config.yaml
d_expert: 256
d_shared_expert: 0
balance_loss: 0.00669
init_std_router: 0.0171
vocab_size: 4096
norm_place: "pre"
rope_fraction: 1.0
parallel_block: false
extras: ["capped logits"]
init_std_o: 0.0
lr_head: 0.0131
decay_shape: "linear"
train_tokens: 1271000000
dataset: "wikipedia_en"
Below are experts of layer 6 (counted from 0) of a mixture-of-experts language model. Rows are named router (the router's row for the expert) and show model dimensions 384-511. Each number is 128 + 32 x the weight over its row's rms, rounded and kept within 0 to 255. Numbers have three digits each.
Before each expert's rows: "mostly gets" lists some tokens that are sent to it at least half of the time. This comes from a sample of Wikipedia text that the model never trained on.

# expert 0
mostly gets: "ities", "ions", "ories", "ices", "ations", "ources"
router:158122119126151127118143081124146129155094124114142126111186136149112115111155143155133112144100106089142138100135141094101107127118101136150094119138104123122110194081154172078134094120139170138094109130184113080135124127104156092152124104117099150094106137096088125040087022097155178116148136105126126148131120099151159141043181130114153138132164130139101077079082170127082141158124

# expert 33
mostly gets: " al", " ex", " co", " Re", " Co", "d"
router:149114106112165103094137164104128130143108116102136159103123130135114128070092080144129129139076131081110176115096115115138148153151096109141089136128117149097108100121103179113132034072186123146119109116123115100163119163142118115174142135100123125142094132124162096098049086107135161125121152154129128168168113096119168107133190080106154155114182140148036108133073192110098119157115

# expert 55
mostly gets: " S", " R", " Sl", " un", " Ven", "bl"
router:118147092115173116176152122151097154178110091087154138093138112084136128104141118102121086172114102096136169137132156074114136161103123123139088096142109116157118155097133244126096131178161123110086118096201140091157092143099129129146162112141116127142154101107112107049115114143123126147155139122155147155143073088144164101134106160104149148154169115143103148068146145109097129190078

# expert 40
mostly gets: " o", " :", " -", " x", " –", " &"
router:154170115101161087184103085115134136140091092153146136098132144122125121102195151123110116161076122089131119129111130070120141182133159168124106114111114139134083147119132140138142106149147124114153114167160112099172122121159108090127100151144150108148106151117136106085099112086182096099163153131120155128095095137125160125122109154093158242157138137187095133102093176133090110157124

# expert 44
mostly gets: " f", " b", " c", " r", " l", " Sp"
router:162145103127175091137129082123123143150147072082142145110107126168085150127160092165097082088117080080160140127112150100116138083149122132107127130150130099158092121106156207124158104157147152120122130108178163055149138153136136115146114132113133158097106147096146132078065108121161159138122182144136132149116082107120142094100171143096113178167165185104062148139143152155123096174134

# expert 34
mostly gets: " d", " end", " part", "|---|---|---|---"
router:167125121146134081117164084123136116101094083083135115115124133131097127100127093134143114154084080083121141114101153113118121135081134150125105145115126110144102141098146199121143135158136130142108086102157124120155116101112162100134111122153138141112117129061159104084115120101145153144144101138138149155147086105075164089131130181080145180111142106148084066144156180110083105155105

# expert 31
mostly gets: ")\n", "\n", "\"\n", " |\n", ";\n", "″N"
router:169158112122175078174137117128101143131094063107120127092129138133113123116136095123112130163107111113095154098094151080118139155106123141137119127133127119158088196129124175120126126184146132154150108145165117139103139135110143111102130122131120109135100115079164089098129053114141044145164128121120142180095143064113120150103188144153164182126165148126118139080054197149052104165140

# expert 41
mostly gets: " B", " M", " C", " D", " K", " n"
router:129112067109121097126133096121098173142109118143129149127132154128157110132156129134126127142116114154151116158125122088104118144074113144116110137119128123124093155083175146074133108208150157136147105116151119100132077115136176113132142041108146115092136151078136129090099174107125085087136160141121154154141117099110128137090176096099115195152140164139069105084101178153115096103090

# expert 42
mostly gets: " and", " or", " comp", " both", " Comp", " out"
router:151118094115147067094121156124105141114108073123142136113124182112135147128132103133132105158074114076127167104100126096090131149162078113158073094128123098174063126105133137135150106167131152124114143083142132092142132133147176105174157140147170125090116162114135135072119129108183034129174140115163146115135086097091146136113191096086149220161178153154078124120082219101106085162099

# expert 35
mostly gets: " sh", " Sh", " se", " fl", " Se", "ch"
router:141073153131154090123096097085128121170100136096116116111152182134107114104166066147117084211057143124126132127131102091119136198067147158130138133144120078158098117101133177129146150147151181146162161089202140089097112098085103122139117135111134133149127130085149145059115068133172115115121123135134158162104091138135159152096212131115149163188120132170194138128120187138116099166143

# expert 19
mostly gets: "150", "20", "120", "17", "16", "10"
router:155101115135132118130129110127139109155139075128160117123128103143112117131143135151128104123089127107136164130156157104109155160107091132131132128127133124125103118041167212128151127205154148155134120098153136094132112124089135097148157128125121127122095128100119103075103034110129074128146128118130124150099084126159160133084193132113137168130147142162083099124066145150106122171086

# expert 26
mostly gets: " Total", " down", " off", " compet", " up", "(s"
router:105173076115159121100150116092138134152147116100121092092122096134124140127143120104091095172093080061141137137132161131123142137088171114116141156142177111144101156084123158137142096137154156139114119090192117101155127099123157102156153081111132128099113124037162119096100124101166133112127163129122140165164106086114110102135146146119128236128149162205009098099080132117098128156084

# expert 25
mostly gets: " L", " US", "az", " Bus", "-y", " Hot"
router:198153131139129086096114049137063183140093107123173116121124129112118080111137116089149140167146103096130144080099170107106136145117084107140114136098136125140100127132122255125138109134135141147123136082129145127137116116106143110154131145109127180144111128096115088039075049108182065119174185091138126120149158078132158103099120120076115167165170135133116123084045130137085071184105

# expert 12
mostly gets: " between", "',", ");", " leg", ";", "ween"
router:174149124143135091151177126125141137150087104095118125090144134101132135087166099135090134147125115111138120078097123090130135166110117145138136145138104146121097128142128163103148095213148144152120124115157150126110112116126139097145172090117130124103106131075147128091102086106180165131122131149156169095135128076120109151119156127093137190140152151144099137101086192130083075172106

# expert 11
mostly gets: " G", " P", " N", " J", " T", " Y"
router:124103091136147094154180116105117145171092078134157108113127111097121103099135104123113096191066084126146133141141149117115116145127126152158071130113135125165082147098099204125139084193137108140107118143227114094139105132112138063147131155124120146069148153119145114053099064101146081120140128139122191148145087072114155117118116149071137181158161166176087127054092188114127067136111

# expert 54
mostly gets: " so", "os", " Mo", " based", " guitar", " sol"
router:158122086127121093166109067149106187174123114142090125087130152148109142070144126122125093129114081067100156116126157102087133196107096131140102113149157159151107133102115149125137084136120153159135142103152134079117084126071115129176198069163116129138127166109119114098077055083190082117160179123107175168134118148173167133094162144122164143136169090165057135049132166102113082165158

# expert 60
mostly gets: " st", "^{", " dis", " ass", " Reg", " reg"
router:164147118134126112127090105132100134117091091155199120088123089122093128132082137130146055154098125109186148148080140087114149167114112098146104134141108138120109147093145241112105110162148158153124135104183120106137093103105131109117119102159121119103134149057152149072108091089188147144149161133118137128186118145146155120130155094085139181136158124139098116138144178122080127145091

# expert 22
mostly gets: " act", " man", " head", " Act", "anc", " gen"
router:139116133130144104101136070127115143116060099101105152108136223165088132132123145140087110130132111033138182109121104097124125178125056106132071145127113122093095151075147112145125114149152140144144172148128120106131122112096170120108107157174143146087123124093154112089094038112153094122129190113136110163149085117094192124072105118124135150160189145138093140116068150135093086147135

# expert 52
mostly gets: " the", " The", "The", " first", " its", " second"
router:148108100129142081103137087097126134178080077092176125103143108104112126132150118124115102174055134087155132109130128102108138178097107142136095115149112106135101112047158186132161127211154160134134153112179133091153141118104168114150151147118119119124125156135154064077107026137207128112163151147119141147109105104157104142096189152107141188156158118157101137066092179139091078170071

# expert 32
mostly gets: " life", " city", " area", " government", " station", " work"
router:144138121114133121149179100118145149152093088141135110093112121142113100128127122161119124199097087080167120108120131083097122124120074165161148155168110114121079178111148146122171089154128154123123091105135115088108119136100119131122102074129122144123104163116139124066091043116190109110134120163120150173138107121119144102119161147108132215143160153134038130115095163123095102143099

# expert 27
mostly gets: "M", "T", "B", " USA", "C", "R"
router:137136118106127074123107179113148138172090122147181119114144135137134109122158138162149143150097086127127181121108187137124144158145145109115085142126107130101087138120143192130150066229173146146102151114127151124092127109133143110119139117135136126113094143116135122103108000124131040116176130124131146119113121118141152120121192120086126239099145115150039127114070125156094090182113

# expert 45
mostly gets: " his", " A", " O", " her", " No", " their"
router:140130107129172112129149088102133110122108077138183130084162160118120130131124126141094113155125074109105205115166124083110155187090139153168142136112136143128141118068128160120142138217138190129149126117124121098155098100073131118162124097112138132173097141102179116104082093131106097127209165117150145102126093102168136139083154123142123169133142153171128127083041190100099106175107

# expert 9
mostly gets: " to", " not", " would", " under", " before", " will"
router:184136110160137097171099094152132126164078102130111156126138123113129102133127126148117113082131083077117182164142171107098109123097098141106099132119102149138117176138129148129137153146123172122132099134165109090157106149126123112137073099137139130136106146114075166068112144101155088124155144154113115173126100114156164136065124127089174131161178160169106097067105126152069066174109

# expert 5
mostly gets: " been", " have", " are", " has", " being", " had"
router:145122128127148099135159071118121124141094113089145102078131158138126135140175097131125088154088098102176141141119151100119103143115087123109108131131146123131100152040156173122125068169135119142125156107127107132087096093083145173142162160157121125161073142112124106090102127108166081139161117156152153125139055100147131118110134139113161118104150139159095121120071143138113113132134

# expert 59
mostly gets: "}", "ina", "i", "ya", "ona", "ola"
router:093127115124153126144169100133124148146095104110098122129162095109110112148160118150140101170078097074119166115124175084064116157094083166132135126136159145127094148142150216117148041153161120133140127102191152095174136133089082122152149101140125131137093123056123143053085067129150099130133147129108161124135103124159175116108157101118154212166161102158008114076110190147085100146084

# expert 36
mostly gets: " found", " support", " hold", " allow", " Writ", "ced"
router:136105112115130108085169110142128133162107101126135121102152113136107103098118150159093114138107094099112149113134128115146112155098143158137115146123125142155113145097145176153134126213159174141193110112169105128114149090121126113132128090133151141134125120111148098083148050119197095100199152131131188123117107107130145112115230107148143194132160107155089157045117182127066089170133

# expert 62
mostly gets: " York", "shire", "ford", " London", " Washington", "ington"
router:130144106134178142153129103111140123141081122138157137139144147136153138118124122143081113133083112065128154136114131092109153194103080147136110147148118143115108133110143255137121142154169166119115110119174128097151127120084115107148131091110148127131090118070186128004102073117123147119141128111117149153137152107167157155137172162120134166174166139153005115078083145113100104164080

# expert 4
mostly gets: " h", " H", "201", "197", "198", "199"
router:132129097145135114190116137139148150165126116117105145096141126114124125118125110120119126170068111071152153136143142084106134158105122146121130143142152130158078136106171114118134081167160119125151131084123118111198105104125154102134137148144129124150094154085154119077124147132155072120127157135103175133168088107095151123080167117110158160154154140105104121138088143123076094127060

# expert 47
mostly gets: " during", " became", " at", " At", " near", " within"
router:170133098147138097125179100142134147148088142125164120085157109135102140144142106150142090145088132081142161099136138115112136178116095123093120132117171117128104153111135232138164083168120134105155115121159168077142134120091098109135126087142101120097109122098143102086108145111198102114179146151093170131134080139128156142112141124094100141128161126144080118105090141126120081155122

# expert 3
mostly gets: " Le", " American", " long", " English", " French", " British"
router:140147089138162104127113072162133123167108088101133125109129108152102133117114151140129101173008107091110205117116186120133159137097117146124098125123105120143125146068145186146136136214170136124124129087184097109127117113093136102156131148157159154126087102113173111081095074113146092105102180104145162166176088149109165150105184135093171144164156105168069092105087143138072087137118

# expert 58
mostly gets: " led", "g", " Jo", " Pan", "arg", " Ang"
router:131142109118132095129149134113140130166097094144133155087141122123088150160107120143141106173119090109119128099130142115113119121096111153133099107129152137107103138126131255110141091119158150154133142075250125121116120138100150096114164124127113146121138126091134129005113075144130123154135151135124163151144114088112121127108227139115136162123171141148055122093086194130112105161125

# expert 18
mostly gets: " Car", " William", " David", " Sam", " Tom", " Phil"
router:140124105125164131126153116103131084171090092093131113107125158143094130131132107151113121144137086073122195144133139098116159142149137162147109127141139158142105201135148231104133094146149175154130105143213147089185119124119146103121105115119133142144119119078166122022133076123160090111156142120114148151124051083129165122109235136132134159127158114152066111093082174162098070151154

# expert 29
mostly gets: " known", " such", " early", " public", " well", " announced"
router:110103086142122104142158130115129128181076058116160127091113123130131151131119138129095129165093057054136158110135143136126146181113136176119112112152153125129096151114174187105151082151156143109112142075133113086154097133085153125159137170126153096115128154104148126090123049085196067112151139106117138133126080081126163133127187138126127199133145141178131109044099156120078083170121

# expert 2
mostly gets: " F", " V", " St", " v", " par", " ph"
router:124107106168123079143106100111117142143125107124128143088140117133110101114144132140110112162172125079104187150114133085130146124086119123107104134156151171161129153095138204134127160196148160093123138100244131111147114124129162090152098146150154129126118154048139106083121067117138075102171165140120151133117072097129153097112184126110093142141152145145135124113136145129101110162099

# expert 37
mostly gets: " de", " of", "=", " by", " including", " Website"
router:160149104143167115146164108101113153168080096091146143098156109099141126150147142156118101171071103102091166136134138100116122158156149100147077123129105158120095178091110172129126123101151118120156122088205126117123124111136143086125115129172154140056082128070140120081090113127155114105148136110144122153117085118130132100102171111047094182151161105149060148063099119136118119144126

# expert 28
mostly gets: " July", " September", " November", " April", " January", " March"
router:120125089131170061112133083131109166116069067116128115094120119141116114103156081164098081107102081115138117143143155089112122203111097142177128141138117131142082122124145200109142078178179166148113105087156103086096105108080141133122114117123145110105083126136153147027061075092169105144161129102112146140105071106137166100099115133103159150118142112138054118102084106148114090151086

# expert 43
mostly gets: ").", ".\n\n", "\".", ").\n\n", " million", ".\"\n\n"
router:145140127146131085157102100117124127160113068104121134122152154108132113122137115103113090170117079066121159123149140125099117121096093148106133131149146114134078132106131153126141071181159136124117089115161122107132109135088139102165132149152117143125129118118141158118114029123151124098130181114129137133106124096149164121078171133112149149133178154161136096112099150147071119174097

# expert 30
mostly gets: " that", " National", " Man", " Or", " Tr", " Gre"
router:135132089118129077151086161134111136134103126092158153107109135087115109145167116124093101098092078125156181085116150092110140091124091130131091104144129118092094147076153128144135101177175130149136133109164151158145065132112128156127127137151162150156112111080192113045107076094205121128151197144101134188115110121136153109079204151086127181149185111110078101124130193142087101183066